Weights of a small mixture-of-experts language model, trained from scratch on English Wikipedia: 3.79M parameters.
Below are experts of layer 4 (counted from 0) of a mixture-of-experts language model. Rows are named router (the router's row for the expert), down (a neuron's output weights, with its number) and show model dimensions 0-127. Each number is 50 + 10 x the weight over its row's rms, rounded and kept within 0 to 99.
After each expert's rows: "comes before" lists some tokens at least twice as common just after its tokens as in all text. This comes from a sample of Wikipedia text that the model never trained on. Tokens count by the router's weight.

# expert 12
router:47 56 44 58 62 53 48 62 61 36 61 49 58 47 38 41 51 44 35 38 30 49 56 52 49 57 37 41 48 51 47 48 36 40 65 59 37 78 53 52 63 69 35 50 31 49 41 42 26 55 58 52 44 55 42 49 57 49 47 58 49 49 51 62 49 45 49 58 53 29 50 46 39 49 70 66 41 41 42 54 52 36 53 44 62 52 45 61 58 36 49 56 64 53 51 60 72 53 41 57 43 43 43 49 25 69 41 40 47 38 35 55 35 40 39 42 57 45 41 51 44 51 41 48 24 56 53 50
down25:36 41 64 46 34 29 52 35 49 40 29 37 54 35 43 40 53 46 54 52 63 41 45 79 38 63 45 42 63 50 65 58 56 40 56 57 41 54 40 49 62 46 57 53 51 51 63 62 61 54 56 54 49 52 50 44 55 35 62 59 57 51 63 52 50 60 47 34 43 34 37 41 63 43 37 42 46 42 46 58 50 74 49 60 41 61 42 52 41 52 58 45 41 49 54 45 42 47 45 56 53 50 56 50 38 40 40 37 46 46 47 60 61 58 71 45 35 46 25 65 40 65 66 41 54 65 44 45
down26:33 40 48 41 55 49 66 60 59 58 63 48 39 31 37 61 30 48 62 50 72 55 50 50 50 41 46 42 46 31 48 50 33 55 32 57 61 37 47 49 48 54 58 52 57 46 59 48 34 50 57 70 59 65 32 63 56 38 61 37 43 51 59 51 49 47 58 57 73 62 57 51 37 40 44 42 42 50 57 61 44 34 57 72 49 54 41 49 67 50 54 56 61 61 58 58 61 76 44 64 58 46 62 47 41 43 68 51 47 42 39 37 54 50 39 38 47 52 54 48 49 57 67 55 48 54 43 45
down27:48 59 59 41 45 52 63 57 51 58 42 50 46 59 54 58 82 57 39 58 48 44 61 36 36 61 47 60 32 68 50 58 42 34 57 46 57 48 42 39 49 52 55 47 34 40 43 51 52 38 67 41 49 69 62 54 38 54 56 43 61 52 52 42 71 33 53 39 62 45 45 36 55 54 52 67 42 55 54 46 53 48 37 68 69 52 52 44 52 46 54 45 68 45 50 35 53 44 63 34 62 37 66 50 71 37 52 61 56 50 54 63 53 35 49 45 30 48 52 38 44 39 45 41 51 39 36 43
down28:55 55 45 38 45 39 71 29 46 53 58 48 45 60 57 29 50 59 56 57 39 60 48 59 51 38 48 55 40 61 27 47 60 56 41 37 55 46 52 51 41 47 42 41 52 49 48 42 66 57 74 46 60 48 38 43 47 38 42 62 48 37 51 37 47 48 64 54 49 47 58 66 49 54 49 27 60 70 41 54 38 47 46 47 47 53 42 62 48 49 55 40 50 41 60 46 46 48 73 19 35 53 57 50 44 40 24 57 50 52 58 45 52 62 57 64 46 48 40 47 46 54 76 63 56 65 53 43
down29:69 50 55 43 71 46 60 38 33 53 55 68 43 56 62 65 51 57 53 30 36 60 58 57 50 52 44 48 26 56 38 46 43 52 36 37 47 58 51 46 37 27 43 49 41 49 46 60 44 57 46 57 70 50 57 50 53 48 68 47 49 54 66 34 62 53 56 41 38 55 30 61 50 45 49 52 65 46 52 45 70 56 53 53 50 54 55 46 46 55 48 63 60 66 40 58 80 45 40 58 73 47 63 53 60 38 50 52 42 40 40 59 46 46 60 37 58 47 51 38 49 38 59 58 49 66 48 47
down30:49 58 59 56 44 52 55 50 47 57 51 59 49 52 55 52 52 54 51 41 61 46 67 64 80 45 53 41 53 61 36 54 66 43 45 50 46 56 66 54 49 37 43 56 52 45 44 39 54 51 56 47 60 70 40 50 50 54 50 66 38 51 63 58 42 65 53 58 36 50 51 60 57 70 64 42 44 62 32 37 41 53 68 47 57 50 61 50 57 53 55 52 32 51 46 57 58 49 26 66 65 63 50 57 46 40 42 53 51 70 38 33 39 49 56 24 60 45 48 52 55 28 24 41 42 47 62 54
down31:60 46 47 46 36 40 52 48 48 51 54 41 57 76 31 41 35 42 58 44 65 69 74 48 43 51 49 44 49 40 67 45 32 61 44 32 64 55 43 49 47 49 52 46 46 41 61 64 45 50 36 55 52 60 56 67 58 70 48 35 49 50 35 48 54 49 44 47 75 50 38 64 54 39 53 41 31 49 54 38 50 43 67 51 34 46 37 48 64 49 54 56 54 42 53 67 44 52 54 63 46 34 41 62 42 54 59 50 50 58 43 54 74 38 56 62 44 42 39 36 44 44 57 53 48 62 60 48
down32:48 49 61 41 75 50 45 51 38 73 54 63 42 43 60 48 34 53 44 47 65 58 53 60 52 24 60 46 54 44 44 65 60 65 55 46 49 54 52 42 38 58 44 45 40 52 33 42 62 44 49 54 60 47 39 52 45 40 54 40 51 58 61 52 64 51 37 45 45 34 46 34 38 57 49 40 35 52 39 44 49 56 48 48 45 41 47 28 61 42 49 41 52 52 45 61 59 40 48 56 36 53 52 52 51 60 41 39 42 47 48 16 47 58 64 48 50 47 29 40 57 29 55 44 76 34 50 47
comes before: ",", ".", " in", " to", " and", " the"

# expert 1
router:56 66 54 50 48 56 41 42 50 36 66 54 50 51 53 50 40 43 47 49 33 40 51 60 54 51 42 39 54 47 29 50 41 53 62 57 44 55 64 48 62 34 64 35 35 75 46 55 40 67 43 34 59 63 39 61 40 51 57 44 46 33 71 51 46 54 57 57 48 44 40 62 54 64 58 51 37 40 45 43 44 45 53 45 74 59 58 56 59 39 45 64 59 54 30 59 69 41 41 49 30 37 48 59 43 56 30 43 59 48 59 43 43 51 36 41 55 44 35 45 45 43 62 40 35 49 62 49
down25:53 49 51 47 30 57 62 49 65 47 47 63 55 45 49 49 58 51 42 50 54 67 46 32 53 58 47 36 50 54 67 49 58 45 66 42 49 28 52 71 54 47 52 47 50 60 39 37 72 32 66 53 57 48 58 37 55 46 40 56 50 52 46 43 50 42 67 54 47 46 44 55 44 38 62 31 68 43 45 65 44 67 38 51 70 43 47 46 43 67 69 58 55 43 59 50 59 43 59 46 45 51 54 43 43 37 67 42 46 34 56 61 44 30 55 49 63 50 35 73 59 46 55 58 72 46 48 42
down26:37 53 38 32 68 44 67 48 62 58 75 39 42 47 53 40 55 54 58 46 51 51 41 57 62 44 52 43 45 40 55 37 35 44 50 49 50 38 58 63 55 61 44 52 39 55 59 38 48 50 67 60 39 44 72 52 39 40 54 58 46 48 41 63 67 39 56 53 56 52 61 51 58 37 60 77 37 44 37 72 32 53 67 61 55 39 40 37 47 61 45 37 61 60 63 52 55 68 47 58 43 61 57 35 50 64 54 56 49 57 36 52 53 53 58 32 54 60 63 57 48 52 45 59 45 52 55 44
down27:40 52 46 61 63 59 51 41 34 54 44 62 55 57 57 63 63 60 31 47 57 52 54 52 45 40 62 51 36 53 47 32 60 57 57 45 69 50 63 49 38 48 31 34 58 38 43 55 61 40 62 47 53 50 75 61 39 31 27 53 49 58 66 51 62 49 43 45 60 39 44 49 49 39 45 51 46 49 46 57 58 43 50 50 52 42 61 59 59 40 34 34 51 57 34 41 42 49 56 43 53 53 61 49 66 58 44 56 58 54 51 55 46 44 67 58 33 52 38 32 60 44 27 44 55 36 30 65
down28:68 47 44 55 53 57 57 34 55 48 53 50 58 41 45 50 48 67 61 46 53 40 52 32 55 40 48 41 32 47 44 61 55 53 43 50 55 47 50 63 46 46 50 67 63 49 61 51 68 73 63 44 46 46 44 54 47 50 52 40 40 49 65 46 51 57 52 34 50 57 56 51 42 61 53 41 51 60 56 60 46 43 40 41 59 64 53 46 63 46 57 48 41 61 64 41 43 47 76 36 49 54 48 57 50 56 26 50 34 56 50 57 53 19 50 57 30 72 41 44 69 58 65 71 68 53 64 49
down29:63 53 34 59 58 45 55 58 40 33 57 47 63 59 57 66 58 50 52 37 51 51 52 39 51 64 46 47 52 57 48 46 55 57 38 44 31 57 50 41 52 49 71 51 58 56 56 55 40 68 52 52 61 59 64 48 72 36 39 47 44 45 63 46 56 45 59 44 52 45 54 44 49 40 40 53 59 34 55 52 28 49 84 58 60 58 50 48 52 51 51 57 71 66 54 52 48 53 54 55 48 33 43 62 54 56 29 52 45 60 37 70 63 48 66 44 30 47 60 71 45 35 57 61 48 50 46 40
down30:55 46 65 58 47 76 55 27 38 43 53 51 60 48 27 56 57 44 37 41 53 59 50 53 51 51 60 57 52 55 52 35 54 46 43 35 56 56 41 42 70 62 42 48 51 59 38 43 43 38 57 72 52 41 42 58 64 51 49 45 61 40 50 34 41 66 57 55 50 35 54 62 34 53 63 44 48 44 62 31 38 39 59 47 41 60 45 41 68 42 47 42 36 59 55 51 71 33 32 72 58 41 37 37 44 63 54 60 54 43 52 46 43 55 49 33 49 50 49 54 64 45 58 50 49 55 52 39
down31:54 61 52 33 49 60 44 63 63 33 54 38 63 52 51 29 40 39 27 48 58 57 59 60 46 51 63 46 58 41 54 65 46 48 48 53 44 62 54 53 48 53 52 54 37 46 49 70 50 31 52 53 52 55 65 55 68 46 47 54 55 69 25 72 39 48 65 43 62 34 47 40 43 37 46 51 48 46 39 61 71 52 40 39 42 47 53 58 43 57 48 52 47 34 56 69 49 43 68 52 50 48 67 54 52 63 47 57 46 58 49 64 56 47 51 67 37 34 47 48 35 62 54 43 50 55 35 62
down32:53 48 63 56 58 60 55 40 42 65 58 52 49 59 78 57 49 56 43 41 59 66 33 64 54 36 59 54 50 41 52 49 39 53 47 48 41 67 51 44 42 46 54 47 43 48 35 57 69 46 54 63 66 43 45 53 44 41 53 54 41 47 62 42 47 56 48 53 28 60 40 37 56 59 41 59 52 48 35 45 44 71 39 40 47 63 44 42 66 49 48 40 37 79 44 37 48 49 63 50 32 35 60 60 56 60 52 56 52 48 42 54 52 67 66 50 50 43 39 62 53 45 48 23 69 48 38 46
comes before: "1", "2", "3", "4", "5", "7"

# expert 11
router:58 60 54 57 63 64 44 65 54 26 63 54 57 27 49 34 52 32 28 53 40 43 50 47 68 49 59 54 45 42 52 46 41 59 63 38 48 58 53 52 63 46 50 46 56 65 46 48 42 47 57 50 56 33 45 52 56 38 56 48 54 39 66 56 41 53 48 54 39 28 42 58 45 68 73 64 42 35 19 50 42 31 58 40 41 61 45 57 50 49 50 60 40 31 41 55 44 47 55 48 46 57 43 57 50 65 49 44 69 56 60 42 56 51 50 50 52 57 45 50 43 57 45 33 43 61 60 59
down17:51 57 39 58 56 48 54 68 66 56 41 47 56 49 42 55 64 49 53 51 44 48 58 52 41 58 29 54 71 59 35 38 46 45 41 64 43 66 40 39 76 45 53 45 58 44 40 49 47 69 39 63 57 54 47 55 57 52 54 56 45 42 35 39 66 41 55 33 62 48 45 50 51 57 48 38 71 45 51 55 55 66 51 62 44 63 44 62 43 40 58 49 69 57 52 56 53 59 46 47 71 49 44 42 55 57 37 42 69 29 36 60 24 59 56 45 46 43 47 42 57 51 38 36 52 62 58 36
down18:50 42 43 57 50 64 51 47 36 37 60 88 55 45 48 44 54 39 52 61 40 42 52 52 53 43 60 39 16 41 60 45 41 57 48 25 50 55 50 44 63 45 53 49 41 45 43 52 45 57 54 51 50 33 40 64 58 40 58 51 37 41 53 42 57 41 53 40 37 33 58 43 50 50 55 47 59 40 51 63 48 51 44 44 51 49 51 32 64 44 58 59 40 42 47 55 42 50 63 32 51 64 44 56 45 50 68 60 57 53 61 52 58 52 78 37 48 57 44 33 62 59 46 28 43 51 58 57
down19:42 50 45 31 41 49 59 46 50 42 39 59 54 49 42 49 26 54 64 44 39 50 48 62 53 52 49 42 52 61 37 60 35 43 47 22 47 39 62 49 56 55 45 58 59 40 34 49 53 48 58 81 54 47 57 51 60 51 34 50 31 55 49 75 53 63 54 45 46 63 55 46 49 37 53 43 52 40 61 56 39 56 38 45 39 37 38 57 55 54 62 40 54 30 45 56 44 64 68 50 70 55 58 53 52 52 45 36 62 56 48 48 45 65 53 55 57 50 57 73 27 49 54 40 40 66 48 52
down20:50 48 41 54 48 48 72 39 52 59 34 57 57 29 58 61 55 40 63 50 35 44 63 38 62 38 64 62 34 41 39 45 47 56 56 47 45 46 53 48 42 56 48 60 46 41 50 57 60 48 70 61 59 54 46 45 51 30 42 38 53 55 54 39 56 57 47 38 29 45 57 36 58 56 43 45 48 61 53 63 60 57 36 52 39 51 49 31 61 45 36 47 29 42 36 50 55 49 56 68 62 43 35 44 46 55 69 43 57 62 40 31 45 68 55 52 27 52 63 44 32 41 46 47 52 41 45 40
down21:69 32 39 32 48 53 37 66 42 52 47 64 39 53 55 52 47 46 41 45 50 43 39 47 56 45 71 55 24 50 43 49 63 74 42 46 49 50 41 43 43 60 42 61 52 58 52 67 31 65 47 48 62 48 55 52 35 46 46 60 30 55 43 45 58 62 64 43 54 58 36 57 34 54 56 54 51 56 58 49 64 37 64 47 53 35 47 48 60 64 55 44 44 38 51 35 39 52 58 55 54 61 44 58 42 48 64 64 50 27 52 43 58 44 55 47 51 70 52 35 59 46 59 35 51 50 43 71
down22:40 56 36 59 59 42 50 58 48 48 40 37 54 53 43 53 41 38 50 46 45 51 34 46 47 66 47 60 57 72 52 32 61 38 43 53 52 46 47 41 56 59 50 52 45 50 43 59 36 78 50 65 42 30 41 63 51 60 48 49 64 38 48 40 60 34 61 59 50 61 46 45 46 51 52 50 40 43 48 52 38 41 49 65 51 70 64 52 71 45 58 62 61 54 63 69 45 45 39 33 36 42 49 51 60 37 46 40 53 50 45 62 35 38 47 42 62 38 46 67 68 64 40 74 44 61 57 52
down23:59 55 57 60 60 50 54 51 38 47 54 48 49 36 48 43 48 40 52 55 52 42 46 79 55 48 39 43 58 33 61 55 50 51 70 62 46 50 43 54 53 46 51 58 62 64 31 51 53 50 58 59 38 47 39 58 63 45 40 47 33 38 69 50 48 58 35 65 46 57 66 47 36 41 69 63 72 63 41 54 48 56 56 48 54 39 45 64 35 42 39 69 47 57 49 44 67 48 56 49 61 53 50 43 37 48 42 24 58 37 49 60 48 63 67 59 46 37 46 52 47 45 50 59 22 50 59 44
down24:43 48 66 64 54 41 54 57 58 46 30 46 64 52 66 63 63 67 58 48 66 54 49 67 57 66 46 62 52 47 52 54 51 49 40 36 60 44 51 59 60 44 41 33 53 49 60 44 39 61 40 57 39 63 53 46 54 66 56 59 66 68 41 47 69 57 45 43 61 58 53 60 42 55 45 34 69 59 55 53 43 42 43 57 52 49 59 51 38 67 56 63 51 47 42 40 54 44 56 54 47 58 48 45 53 47 24 57 74 56 70 71 50 28 44 30 55 55 47 51 47 46 46 45 66 59 44 46
comes before: "\n", "|", "-", "1", "2", "=="

# expert 15
router:50 73 54 43 46 54 62 63 55 26 51 45 62 48 60 49 65 56 41 46 30 46 49 61 67 58 43 35 54 40 31 38 48 37 59 52 38 56 52 44 57 35 59 45 59 53 35 34 36 64 49 52 70 63 49 39 42 42 44 53 62 42 40 53 43 54 46 62 50 49 55 60 30 58 52 61 41 47 43 48 38 55 73 49 52 46 49 68 44 35 56 55 44 45 34 57 56 45 61 47 59 43 49 45 54 57 31 43 63 56 53 35 39 37 47 42 41 39 41 56 38 56 53 36 26 66 50 52
down25:48 39 51 55 41 52 52 63 58 47 38 48 56 48 38 52 46 51 42 57 43 53 55 77 46 43 52 49 50 56 55 46 65 50 61 40 41 50 51 35 61 37 62 66 45 62 49 34 62 53 55 47 42 45 60 54 53 55 42 57 44 46 56 35 52 40 59 37 58 36 33 45 48 48 51 53 45 43 50 61 46 60 57 49 76 39 54 36 30 48 40 40 37 53 51 40 45 47 48 58 46 45 49 60 48 27 66 53 28 40 57 62 53 29 66 41 51 53 23 63 48 33 48 37 58 74 36 40
down26:53 44 38 56 41 46 76 42 45 29 50 65 35 44 62 56 43 63 53 37 53 41 48 44 56 49 52 37 45 33 27 56 47 42 39 60 47 37 36 57 57 47 50 56 66 66 54 61 43 41 41 53 56 59 63 32 51 46 54 35 40 49 54 57 51 48 42 61 53 52 50 54 42 49 49 51 54 60 50 47 25 54 42 60 54 45 46 45 68 60 35 65 51 35 56 59 38 48 37 57 55 46 72 40 51 53 52 74 33 53 31 47 56 59 45 45 59 47 44 59 66 56 64 52 58 63 31 44
down27:55 32 53 40 65 32 45 49 48 46 52 51 64 67 56 43 59 59 39 49 56 65 64 53 51 42 46 37 36 57 45 59 54 29 50 38 50 46 50 53 38 58 35 34 45 53 53 64 41 46 59 46 57 44 53 46 32 28 43 45 50 47 71 55 45 43 52 39 51 48 44 35 51 33 45 35 43 56 53 43 58 55 52 42 76 61 61 40 59 48 44 49 64 58 47 43 57 48 48 37 46 64 62 44 63 35 49 60 41 59 54 55 55 33 49 63 39 56 35 31 79 48 56 41 46 58 42 66
down28:40 51 45 45 45 60 61 41 47 55 58 55 41 46 49 56 41 55 43 64 53 36 48 43 36 52 45 57 48 45 51 77 45 60 52 56 54 50 47 53 42 47 46 40 61 42 43 46 67 36 63 53 35 61 39 56 48 35 37 37 55 42 47 36 56 44 57 49 40 42 61 47 41 45 61 39 53 53 37 37 46 38 41 35 69 73 56 49 47 51 63 59 55 45 57 57 60 53 49 33 47 67 60 63 53 46 25 44 39 68 68 55 68 53 77 56 50 41 66 53 64 58 66 51 44 50 71 48
down29:68 51 65 57 39 41 63 63 45 68 55 50 48 64 66 61 39 61 70 45 57 46 44 46 60 53 52 55 62 59 45 39 51 58 59 43 49 64 48 49 58 52 48 54 54 49 52 42 40 69 53 61 46 49 47 53 64 43 60 42 40 47 44 48 60 40 52 51 47 52 48 45 44 31 43 45 71 80 42 41 50 46 54 67 45 70 50 60 35 54 71 62 76 56 49 52 37 58 58 48 46 49 46 41 51 69 36 61 71 43 39 42 50 58 49 25 57 50 49 65 49 56 57 62 55 50 52 49
down30:36 62 66 48 66 63 47 45 29 47 40 42 66 69 36 53 53 42 35 46 60 57 55 52 71 57 56 44 60 52 49 38 45 60 19 54 39 54 58 57 57 50 44 51 58 48 42 49 45 46 44 38 59 61 43 55 61 51 56 38 57 68 61 37 50 51 63 46 67 55 60 42 55 53 57 55 52 44 46 47 63 40 72 37 45 47 70 47 66 52 50 43 55 49 44 52 63 42 40 78 53 40 52 48 30 49 44 41 66 52 46 57 48 40 45 32 38 63 41 58 57 62 33 49 47 55 57 45
down31:46 34 43 57 50 27 54 57 60 37 36 58 70 44 35 23 55 43 41 46 52 53 58 56 35 59 53 40 49 69 53 49 42 46 39 46 49 59 75 51 42 43 57 43 56 42 59 52 66 49 44 44 55 56 43 41 46 64 51 38 54 69 37 59 37 53 47 49 83 47 58 44 60 38 56 51 50 50 51 44 51 53 45 46 31 58 38 60 47 66 47 58 46 39 49 62 61 47 64 63 62 46 49 54 66 49 52 40 51 56 65 49 56 41 65 53 40 35 39 34 32 57 49 42 54 58 43 42
down32:19 62 67 47 73 62 40 42 48 67 55 47 36 42 60 52 52 47 49 45 63 51 49 68 33 35 40 57 59 56 64 49 57 54 45 51 51 48 57 42 34 46 36 57 44 40 62 43 71 38 58 33 74 44 55 49 60 59 56 55 52 50 52 41 36 48 57 58 44 57 37 43 65 43 49 51 51 31 45 56 50 43 45 44 41 46 47 51 60 42 70 49 42 74 47 65 49 38 47 45 49 45 35 64 50 44 40 44 65 42 46 50 53 58 55 40 49 45 40 45 28 39 57 47 63 41 47 40
comes before: "0", "1", "9", "2", "8", "4"

# expert 0
router:56 52 54 33 56 51 44 66 52 32 60 46 59 43 43 49 60 26 59 34 51 57 32 62 55 51 31 52 63 29 49 51 31 37 47 49 50 64 57 44 45 54 48 39 48 52 53 53 32 55 43 41 67 63 52 55 51 34 61 48 46 42 41 60 26 43 41 58 49 52 52 59 40 50 57 53 58 30 44 49 38 42 53 46 47 62 49 57 64 52 72 52 30 60 36 68 48 52 39 52 39 55 38 66 49 60 38 42 57 49 47 50 57 30 47 58 49 30 58 58 45 60 48 56 34 51 51 62
down17:57 48 37 77 46 43 51 52 53 64 54 39 55 43 50 62 59 35 52 28 61 53 32 62 58 36 41 50 47 29 52 51 39 45 55 50 45 52 48 49 50 56 65 62 59 74 53 36 59 40 42 58 58 55 64 30 28 44 40 63 41 46 48 46 49 49 48 45 76 40 60 67 48 59 50 35 52 56 44 46 45 54 64 47 38 44 41 49 38 47 64 57 59 59 61 62 39 57 37 56 35 65 45 34 44 61 50 40 51 31 38 57 43 56 43 55 53 53 40 44 56 46 43 44 48 69 53 47
down18:70 46 51 48 69 61 44 29 34 33 60 50 34 42 74 46 61 58 35 60 41 48 40 52 46 33 48 50 58 35 69 61 51 54 54 41 57 37 53 61 44 39 43 39 35 50 38 49 45 65 51 31 48 40 54 51 51 53 66 35 62 57 51 45 69 56 54 47 35 68 51 54 63 50 59 45 65 58 53 50 62 57 42 56 60 50 53 49 57 52 34 53 51 52 47 45 50 37 58 42 43 63 52 51 38 39 62 65 51 38 50 56 45 67 56 44 71 52 40 48 64 54 65 35 43 41 56 52
down19:54 58 43 50 54 70 52 40 45 63 43 50 69 48 48 48 40 43 37 53 61 40 46 49 63 69 52 64 61 44 61 59 53 44 44 55 38 29 72 60 61 37 58 49 63 51 34 56 58 53 47 34 47 51 39 58 64 49 48 38 65 55 78 47 60 44 34 51 39 52 54 51 62 41 47 45 49 34 44 56 36 57 47 35 48 42 44 56 48 43 54 54 54 47 49 52 50 48 58 41 51 56 69 75 55 43 33 49 66 65 55 52 54 68 62 43 43 36 62 65 38 60 64 44 47 61 49 61
down20:48 45 67 49 61 58 65 36 53 41 17 46 51 33 61 54 52 45 34 46 50 47 45 53 51 57 43 59 48 37 60 49 39 53 64 52 42 49 26 41 42 42 19 54 58 56 54 55 53 57 72 42 54 54 58 48 63 46 48 37 44 46 52 50 53 44 41 34 53 48 56 46 58 37 41 40 54 78 48 54 48 50 59 61 50 53 58 53 63 42 46 40 55 51 60 36 51 32 46 54 45 39 47 29 48 38 61 59 49 50 43 28 39 42 62 45 45 43 65 35 50 38 41 63 44 36 41 51
down21:61 51 45 21 50 42 62 46 49 33 56 77 56 49 61 48 60 48 50 54 45 46 56 50 66 66 54 49 29 38 43 66 69 53 38 52 58 48 31 50 29 53 36 52 47 50 63 61 42 44 62 49 61 40 39 54 49 59 41 47 38 60 36 56 34 51 54 61 47 39 39 47 38 50 50 60 55 57 61 37 53 51 52 49 45 37 65 39 65 43 51 48 59 57 41 42 48 55 80 48 44 51 49 58 65 57 57 40 31 43 41 53 46 51 38 45 55 51 45 29 50 45 60 50 56 56 37 62
down22:41 59 44 63 55 45 62 44 46 67 50 52 51 36 39 58 49 42 34 49 40 44 24 45 66 49 37 58 58 51 72 37 48 37 49 61 32 58 44 53 66 46 49 46 39 59 44 64 58 53 47 48 42 49 58 54 57 48 56 47 54 27 54 37 63 54 63 40 49 62 45 50 51 56 56 60 47 67 50 69 56 48 38 70 49 47 53 64 61 61 38 51 47 40 25 59 39 38 60 43 59 28 45 52 43 40 43 61 37 60 60 54 51 35 46 56 59 40 60 49 74 64 47 59 43 52 45 58
down23:49 53 68 59 52 34 34 48 47 29 52 47 52 34 47 59 62 51 42 59 51 48 60 66 42 50 46 50 63 39 64 44 44 51 71 50 45 68 38 46 43 66 49 58 57 54 48 48 50 41 57 61 62 50 62 64 41 41 38 46 38 48 59 49 54 55 28 75 37 63 58 49 42 61 58 58 58 53 46 42 38 57 66 43 55 49 41 73 40 33 41 58 51 69 47 42 47 46 52 53 63 60 62 38 38 64 41 28 52 51 32 62 45 42 58 56 51 60 54 61 58 44 52 62 43 46 39 52
down24:49 59 58 58 49 58 42 50 64 29 51 50 57 54 50 55 68 51 67 61 44 38 22 44 59 49 46 61 40 47 51 55 39 45 48 47 59 47 55 43 66 48 56 45 32 35 50 44 59 33 67 59 63 66 55 49 46 57 49 54 69 50 37 43 46 53 62 46 56 42 36 50 49 54 44 52 46 44 48 65 46 36 64 36 42 55 38 27 50 64 53 36 69 39 70 41 58 40 39 47 61 43 38 42 62 38 46 66 52 54 60 35 50 32 41 44 55 50 40 50 50 44 56 55 66 64 44 35
comes before: "|", "s", " of", "\n", "\"", " was"

# expert 10
router:54 60 41 56 51 77 47 60 47 54 69 45 53 41 51 64 50 52 50 60 48 57 35 56 41 46 44 49 49 35 33 45 44 43 35 57 56 55 53 51 55 30 49 43 48 57 54 53 34 61 63 51 57 53 40 44 54 53 56 56 65 45 54 56 31 54 56 50 56 55 54 59 36 53 46 51 50 38 57 36 48 51 56 65 74 41 51 59 44 50 56 79 46 46 29 54 59 49 50 36 46 61 36 72 54 54 28 48 65 43 50 54 51 47 32 51 65 54 57 42 59 47 59 49 18 41 68 56
down16:52 65 37 45 56 59 41 41 59 65 47 35 54 27 66 48 43 45 56 49 50 56 53 45 46 43 57 53 56 61 40 51 57 41 51 42 65 47 62 69 39 59 49 55 61 62 57 54 44 52 59 42 55 48 44 49 48 60 45 38 44 68 47 56 37 54 51 51 36 52 51 43 31 58 44 58 21 61 62 61 46 57 28 32 38 65 69 45 46 59 54 57 68 59 51 44 44 59 54 60 43 49 64 49 54 40 51 48 64 34 30 52 60 41 63 42 38 33 55 43 44 65 64 50 42 53 36 33
down17:54 53 55 61 36 43 49 46 48 44 63 62 41 46 51 34 45 36 38 52 61 42 57 51 54 55 61 56 69 30 61 35 38 52 66 59 36 62 58 55 56 35 59 63 55 55 52 64 59 56 43 76 42 46 66 30 42 32 52 59 50 44 71 42 54 43 42 54 49 49 43 47 72 49 65 54 47 45 52 50 39 57 62 53 37 49 53 43 50 53 52 55 61 44 42 59 45 48 52 56 54 48 39 34 48 56 33 42 46 47 65 51 43 62 40 52 57 56 37 33 51 45 65 74 46 79 56 53
down18:51 55 45 42 72 35 67 39 32 47 56 58 54 47 39 59 52 40 53 53 52 34 49 51 47 36 58 56 33 49 63 50 52 47 51 44 52 43 32 48 48 59 57 49 49 35 48 56 38 59 49 50 48 43 37 52 38 50 57 31 42 43 46 35 56 51 44 54 58 55 44 65 47 54 50 72 47 53 70 36 67 43 58 49 53 38 57 41 31 42 48 40 51 51 61 58 41 51 68 36 47 75 37 48 38 58 69 67 65 50 43 59 62 37 68 66 52 60 33 50 53 66 64 43 51 62 54 57
down19:64 67 66 66 37 39 49 45 33 44 39 49 42 38 64 53 50 55 41 48 59 54 62 70 43 66 59 41 53 48 52 67 41 48 41 50 38 40 58 61 54 46 45 52 68 53 30 53 43 78 49 57 59 57 60 41 52 46 46 46 47 57 52 67 47 44 59 32 31 55 41 59 48 48 49 59 52 45 66 51 47 54 71 51 51 40 60 26 69 43 54 52 39 43 45 33 49 41 57 32 34 57 39 50 45 48 45 37 39 43 61 52 57 56 38 42 53 45 68 39 49 56 65 38 48 48 46 48
down20:51 45 55 51 55 47 50 49 47 33 46 37 61 62 61 43 62 40 36 47 44 56 48 56 69 30 43 60 55 47 52 41 47 52 59 54 46 48 40 39 50 72 49 58 42 46 47 63 47 45 60 46 52 53 51 43 31 27 60 48 69 65 59 32 52 53 46 32 63 47 53 45 54 43 52 39 72 49 57 50 50 74 38 59 28 58 50 51 53 41 45 40 39 59 65 52 38 31 34 57 55 54 44 47 44 50 42 38 55 45 59 41 31 54 39 43 40 44 64 53 33 58 57 47 55 31 42 70
down21:65 50 44 43 80 44 62 52 28 45 50 60 59 43 57 60 44 49 39 39 52 44 51 50 53 40 79 54 32 45 41 45 62 60 38 52 56 46 34 40 48 48 39 53 44 48 60 58 41 57 62 51 59 54 52 51 45 53 37 59 46 55 54 46 50 57 47 49 51 58 55 64 41 56 38 53 46 71 63 41 80 49 52 53 58 34 65 32 50 40 55 49 31 45 46 40 55 45 68 45 51 67 43 67 36 57 66 61 41 41 57 43 59 51 54 61 50 73 47 34 58 53 61 48 50 40 51 55
down22:38 51 41 58 33 52 47 44 41 67 56 58 49 53 43 26 52 41 45 56 49 52 47 59 49 60 52 44 78 57 44 41 51 44 44 49 31 46 56 70 39 48 49 33 20 56 45 52 48 62 51 33 47 47 38 66 44 55 48 34 51 41 57 46 65 56 48 54 50 60 32 35 58 51 47 63 57 56 49 70 37 33 50 56 56 44 56 80 46 48 50 41 52 39 48 45 59 42 45 34 57 55 47 63 58 50 42 41 50 65 41 59 58 47 56 36 39 45 49 45 66 65 33 54 54 42 62 47
down23:53 47 49 67 51 42 28 52 37 48 55 37 61 38 51 54 46 60 35 60 53 51 58 52 41 46 73 58 68 41 53 53 38 43 65 51 44 62 58 58 49 48 35 47 54 63 57 61 40 63 55 75 64 40 61 48 40 48 46 43 44 49 65 43 52 44 43 54 53 59 55 49 41 54 50 59 69 46 38 34 41 36 57 53 52 43 39 77 41 61 37 70 58 54 55 46 52 69 46 64 70 59 60 43 41 64 50 35 58 58 40 65 45 48 40 46 54 50 60 54 52 50 53 71 35 46 53 47
comes before: " ", " the", " a", " S", " M", " A"